From a checkpoint of a small mixture-of-experts model trained on Wikipedia.
Size: 10 layers, width 96, vocabulary 1024, 8.04M parameters.
Experts: 64 experts in each of 9 layers, 64 tanh GELU neurons an expert, 4 picks a token.
Training: a variant of Muon for the experts, 243M tokens.
Below are experts of layer 5 (counted from 0) of a mixture-of-experts language model. Rows are named router (the router's row for the expert), up (a neuron's input weights, with its number), down (a neuron's output weights, with its number) and show model dimensions 0-95. Each number is 500 + 25 x the weight over its row's rms, rounded and kept within 0 to 999. Numbers have three digits each.
After each expert's rows: "comes before" lists some tokens at least twice as common just after its tokens as in all text. This comes from a sample of Wikipedia text that the model never trained on. Tokens count by the router's weight.

# expert 53
router:501528537487486539483529460496511511475535504491527490488481457472518505507517494533484548499511528513493495505524477522459513497485470507499510488472463487525461492510516519484511479469549513581461486470492515532506467500452471495524487463521487505507495481468459523518527530555517518515
up0:501526491473488492483499459458476502521492480476539452495468497478529518475475517528522470500500494496519500519477511526513516480484464533493489473509489507527487500457504507491488511524497502477468483517515585455513525539546452506520501493494522511506505522493427535504496559503533508525
down0:510472476530532509477512475499529522478502483546461560459552507534530480507502489482471519474512475498497485492541476513468519478506506502470536527497485498485499480506541505496508453515514482489454516488486468496514486476440474553488483546507508512507560500467504485484505490514490548509
up1:527472512525482501509468480488519455482482464499531496507506476484485467472461508519515499527439495445504493484490485522490544424503494499507510478524523523529500521515482488559508471511520496531488508522575500486504520466502500521487518521513529495545531509456515501524493527496481514533
down1:503469516461534543488491534502483524545443493500537472479454485508551491501493503498518479498487518475560490512479465504525505494493517524473544514451498491489494484511465525487509507512457514520480454514478517498496484534534452504513510495485515530527542518506509505484523457528450509481
comes before: " of", ",", " to", " and", ".", "el"

# expert 21
router:473493518509484501462509494486499477503511502500522505501462530466519434536549467488536493439488538476491520542500493499470520483468502530506515482517493499493439542536476532493514522536499493524474508449506536517528474477504493518500509458514484542514488494459496500479523507490545470497
up0:520511468521509487515498474485480502450553546523454502512458538529536511520508486482539513514469509470463508469518487503517525491485478539499489488466453571512417515499503541494499496483485519526518486512501465506480489500531517497462514525505481500516508483490506499517511512509492529459
down0:502514547510506507490498527520471505516521487515472545472467458475494488483486493507539515518525461518484478534500523508488494518508492513491515501490487484522501502539503509463499518472549486540484504479532485478462543506485491495514447456528515527439528530462461523471535479475485446471
up1:489478500493532484516482494506543552521463471494481504479511485519453471547508478522495506489508527472487488527496477492502514498457482511518521558491446526509535535476511477530479474466484472513466515490461500505511499508496518510557476465509500511521471553482469524530524470521475525459
down1:508548516525465485486495493502516504495545506484516519482429509485535534483475482542494497516480474467524552488483509481480512537481499471511513489509523520513473487457478499505466535501500536497542466496511516496442488497541528495486491527497483498448454465527518535548484504496488481522
comes before: " ", " |", "0", "1", "3", "2"

# expert 3
router:466500540552474504515508479509477508472498546484534499481506488462501449535515498491518514488511524485512500577512511508471503503452503485478502484482499451469458519555487555501502495525497508545471508454516549514511460514517473511524485478522481501530494484472483478506521511496500477507
up0:485473505493480529502507504523495503509484514475498551518502476502530570489514517543524465521505561452495518482508510530482493481503502499487483490464481490497524445507533519482458479458529504479493454517495517532510483508519480508534473484479438488487507532513511444532494490462476527514
down0:465478472527515467491499551533503511502474487508463532537463479499493485496491474463484555472514469533492498494523505498486497525482505522498534523533459497524523510500430471510502497472491461540462574503497506505489499502488471506479543479497524482494524503490531532476504538480505483535
up1:468528521540507532489466518517480463521462514501527474477509549549491488519487496505495535457524478510574496508493492472534503502441484513504464501527530491461508476474460504521480514532446466509522519527487518522512464498526502499518506467523521507521464465505464515487494514510498500491
down1:537485528500514467515515499468504530538468488492502485502508508490525444499483468502545513528508499475493530551522512492492479525540525503517539522467438470522505491442529514496475476505529511521486510530527498446457517494494469509517493518487497496491494531494466519475498473472509430512
comes before: "0", "%", "5", "1", "3", "4"

# expert 52
router:474490488515469521464513490520510442502528546501501475495477526482504467516512505506494524487498513497487535532496544523435514521486451515496520488472474453516498489515506510502541479497523469503523498477526552557482476510464465513503495471472488456547488489477506502493502532529527453511
up0:526496524498490443452505496512480504489497519536490505509508475532504503503536485525503506501513458455505500503487523455514528448484527519489523500481509501532499494491471486549511475536480490540482467485486463515572533454525528503493487488483489473525524451545486508482528509498480482549
down0:538491513480505500559442535464502497500531515490537467522458492481519502505492508500527499530461455445501531496497480489503514514486546473528457526482476472544505525497491529500512515507504531486524471548470470536527490503495463489488524479506518511514481494492479519510500451545463500512
up1:492452477526517520536499485493511476527517530524467498498523527466455485469516536544476491501487507488511524457455477486469513480524571509490489519498475504506478503489472533482479476458496504539509526519495485570506487491501491526507489505511475543459529503528472456516517458516498503488
down1:531581491520471488535515497498493461464512485472512522499502499507520506556490466499535471523515507522525442504498489516468469540480521481507532520496507509495499497474499501478485525551464475501492492474503475481487494555450506485460517512477537474532469468486522478487493533475517514515
comes before: " the", " a", " s", " an", " f", " m"

# expert 7
router:495492524543476535464552469483509500474528504494529474488500498472507468490571481517506518473511500491487558519458507525483520489490498493461495494512539470470481510577517502473526497495502516507450493496522496499512444504489454481521494488507459501526492496482518507526524526528500457497
up0:500497518508515532483566519516521536474494491518463496521467536506498498488519516509525476475519518526500480502490520506523536498479465511500519512471480511563528476479457467512491481520520503486472512476558506465560473507476478541492490466515497479461541513537518475496540527506463487519
down0:528486472481506485496477489474485448546531510542497518524517491523483528479475465464513495492522455499491494500518496516485490526561484511536507528523486551488501515502546536513526470519501505484493520513477493517465523490497423482480512481492503508491499461516468512490460510486565513540
up1:480492548505503470535500477507502507488499473507499463489526472481506450561463520522494504521458524486501516526461522527471518521512496478505457511536501488511497515445562463476504473520497501499496525532534531531516471489512502479541486496518511459483505496507474483481507482516459446537
down1:531532494460473497528544480485502512505508490496504515466542509502506514503480466513522502511526466509526465467523513529554505528479464503464487462468515449492511503540529513509488518501472491504535446481478484509532498499480439493489523531512460515519528497500507493475534554457473524490
comes before: "1", "2", "0", "9", "3", "4"

# expert 47
router:473510484507441514459522465537519502481472498505536473482465465469514454536581523561554492493468527486486522511488483515475511498478492496498478538495511466477480517521514518480532506530492509505490488485518506510513494515483489510480488439497476501529486504482526501500534525488541475485
up0:484476467519491506457529527492477469527522490494508508488493480499443452487536489505480515533542545494530560508496521491509503464530471520472498516475479524543488494488497497485500475515506457512514488522549521539495498476454517517469480459524489499490479520505517520521482485469572492515
down0:502513491500530482551451540495532518463500502503512490492504513465491506511483522466513515513544493500505513495513441530477487511522489483535447489522462537506499482489459526535466528500479528523487466469467487505457479512491432545512487494487477534520520492533501518488546504537491504506
up1:504496543452469461504514479473524452474510502495488473484509508496499483483504495503502459502500520471544475508513465516537459541486516508473462530469514515551543522485526513481479512481507537470522491507441541519530496512475491512566510491517490503510490490507502465466489522509453515529
down1:523535474497512519480521504539524495494467498484487549525472467493488514495539496525487484489471466489489505466534493515488545476491475467482523502500534483511495531501505492493478519544499467499501496520535485504517545467498491443433539503553514485475500465540512452553519499478517495502
comes before: " |", "0", "–", "|", " |\n", "1"

# expert 41
router:491481531521487537445531496513501470474476504506520475446518485503547466488547495519522489484503539483464567514499501525497496490500476513470486522498496514488482509538526484505507498495511489502475507503525529509512489504454446494530486476450443461532498508478508517556514514526522468517
up0:483501482487495525482500499469497467501515489494460523497485555471523499468560479521485480530447493480475547520488480525483485519522524496472513517504496486460447509487510501524458509511499476530490552492585449500459510521504482493528493476480538517509492521498510459504513505529496502509
down0:467510515499542474513454508539508501488500495476528485493520469540529503526482469503547518507531479455496479483527520502522541514486467488519495483503502517511563504475501472496537505422531512523522472530508499490509474462534503525471488501518495479469530491473469543460480502486495475530
up1:482501499515489477469520531514517505526491503481469509524484490511563508528485492528537485506487507438497466487525521493458492489406480524497514456528473515510523471459509501499497472499546500528534480461514501523514495493507445511520518475489504519477516502465460474532485489485472497483
down1:491512508503508496520513525492461531473475518514513525427506497478455506455505518496487496496468517508503556498461506512513498493524530457481520503500495483479440530474548508524530497533480443504499510515479482479526527504516527475490543477500534456514493545506542524513498488538484475484
comes before: "1", "2", "0", "9", "3", "8"

# expert 14
router:460497506503490483473514491517541508459518517463530422471454491461525476524538452507562534485495531503544484515490468527484482531490502541499520519505498477525455500544494535506508506499501492491471530501491528497502485485453503503488461515507484468520494516490485543515503499479514523509
up0:431495488477523488502510430493520468470519472457469457507477509502493504490510544501511533517437509457531504534487485539498509531494500486498501456494495513548488505549534484533498445516462499500505508537497498520465451493491521494474522494509478510499510526516522482488503509522488516501
down0:528543538528502498460501474469493538519513510517540522531513476525513463472490478476500476490491543536450509503529483481499483507533517506479469515512508513481520471489499497485517489484521496531497461477538469494496505487515450569463478485475522439501485514476484520519509517486469477448
up1:470508536547488515504506466478498529465512499502485472552474473527442515507499467519494510506461465546521493495499489537508506467544502475505478500489514492509483524468525492506449509497546476517478495489497521485455481510470476518451477520503473531505553477479550516503482529532505500469
down1:531527468442524502519493508537494518483496503493502501511475513498551470481509541491444575480491468500522512500539488516478474475465522499512553485515491516523520536513498511501499530481491461484474487504531498494522502463467509519478489515472462490451518486533468462499523508495492527547
comes before: " of", ",", " and", " (", " in", "ton"

# expert 59
router:510496502482491509465499475548523468470474495500484461463447532511495436519504458501525514494479563517503527533492493514471550499498509567493497493516496497496481529534492542491541534492490493502505524491521487509506455504517484503470452438510495518518494497479509542483519496524512500503
up0:507504512518477512506500463510509468503466506484446484479461472522492521483491482481483458538500468463504500512516525496494529444513504494481505472489548487524442490541522523536535513484479538566524502511513470514481501459570490521512478482531495469497501519536505506489525470494497511494
down0:506519494503467474515516515542507516495528488525475485499493501494478487553518524505469502446494486512538488482446476489538506469496490519529509529494502530475486486475531466500518494480546512481513494449529511440515510518484483535487483481482507549527467493531501427479495510539544487489
up1:446475482508491457490457498521524523513510455441503480512493491494541476560568517468526538503536525532521451514488502488512473529524527507510487458508498480496528503498500505496514452464508503496494507524516498523518470483510488496459498515505529502519440502495488482500525470526474481499
down1:521504486467489489533508529519491462467494514489474519506517490522470543483460513467474496462517514514540505521510519506489522504524477494466515499497476533502515529492434506511478534515557483449510501493527487473533516492508550497511476490505475434500515495547482522480493547445484509507
comes before: " |", "s", "a", " (", "t", "\n"

# expert 57
router:539506482518435514452518448510548491486548564508503469500502527479491471514510500467516535495482517501490497509516514528444510494500491517499483491498482470520484519501506503497527477506530482509512535476547563532461460479480486504519489484480488478547478476479511522509505527485525474486
up0:546519520467512495517498503524556496517551523480493487485492492479510542539479531486511538499500492491458500495533513478476505477581470523478500474515497494506536540479526486507455542458508507508514456471515508518491518520535488478478474502546477487475489508493518535489481466460500516479
down0:472498474527511540463486468514439505499463494550507505528504539500459459476498472513467502487463487543515489492496477487514525527466510478534506524505485523506476516523482499457492460534448489462482535513536520523521502486506507526488524534491498509510505506450480480541516536523533506519
up1:521522438518462531497515497473481475500527491518517535485497483499515555475464540534525507526518525514477494491504525491482513462522481454492461476525526498466497487486498511461516478518556497493445491481514476514512486497474550502462494478451487526495545496520476500538521528498507486480
down1:501481537539444520512509506527502509543520476470487512498513500508518485518451478466461530526493507462516507474486456527512517504515522519519548505469486478491492485468531516495507492515418487511555489546519514490493481497478477495520496517448519504521447489478477524534489491474498500525
comes before: " the", " a", " his", " in", " to", " be"

# expert 0
router:466510543517487533490538497501561488466549523523514475466478465489515495527517479469507532445461487476504522465513510507472551511504496524490468495508496473513479483503501506480500498517525442515482544462491534533488457492513490474530501487481512515516494482470527538510529519494522477462
up0:494502509495517542529516438504520499460498520521487535542488499544529527532499495479457534488491467511480461483443565529510491515471482535490502470493466523473540486527496506498506532507523488472526487524491507507483504493518501447512519453515476469467508522509520483532542478488498501492
down0:496496490471496474516519525463468494482511507441508468497505491545488504501520485510525488442492500477500513493523496525506533495487479495526459490512497517530525548447468502499507508510449486470519472518549537464536502510514482559523528496493526476527484499487436501483528482518505511550
up1:466514505533498489511478508459541526513506495559474514475494502509491502496498505477557547445473569502487497501471495498494509494497513476502499511486469497505484529595452486503542501492520498499464505465471496464482499475491522495457509544500535488533497507488488508496527500486505509522
down1:490472484513463529478524513547505505491449502469484482486489518501471519501501530496521541503493496502495527538476506454537505456473487517487480550490492489441524463463528457484538538493537525475498481493490503541484512478491518530458493488489521522480550466535491525486486501517540484498
comes before: " by", " to", " in", " the", " on", " as"

# expert 45
router:540521538510473510494516469504506478488516515473522482484504540498511499555507504499531503488498490453505526524484521536473526472474467486504477488471436460474478532503463514543504528542507509539509478498493521526494488466489443518498502466490478516526468522494475484499492498543553465471
up0:536464510527518528475519502502498499482515455542443525469515539470491485512472514511541484527501522519467474472494514530508477472419514537483529499510494540526500463486497515493451504523522496485512513507506480498499485479493470482542479523515532499542472482496504489466488480498551478471
down0:517493524514511478503491511533492535532497470487531510556478492497522499472486490504524475501482449474518532521434499519489474485518448487487538525501448527466481453508486526509519511478506499496462490510477507480516514488480531492568461476512459529494518517500543502515487478507486540533
up1:509510460492518524489485553473507493540498481490449474499476532495506505514474507511502465480535564499502487508430533509539514491522523508529542540512480515477497490506492480499529454523507474472522481559512492562489512479485515492524498510501454478512505514499459483510510454513487488496
down1:484477512481481486527521505524505525500518478563525533509493507482504511484481510474540524481511471507539482521519458471495471485542487560501482479495523489542518496492529473500516519444495531524488520500529465517461518523455464504450484516494522485531499469450520482501447481495515501507
comes before: "ed", "ing", "s", "ball", "er", "ers"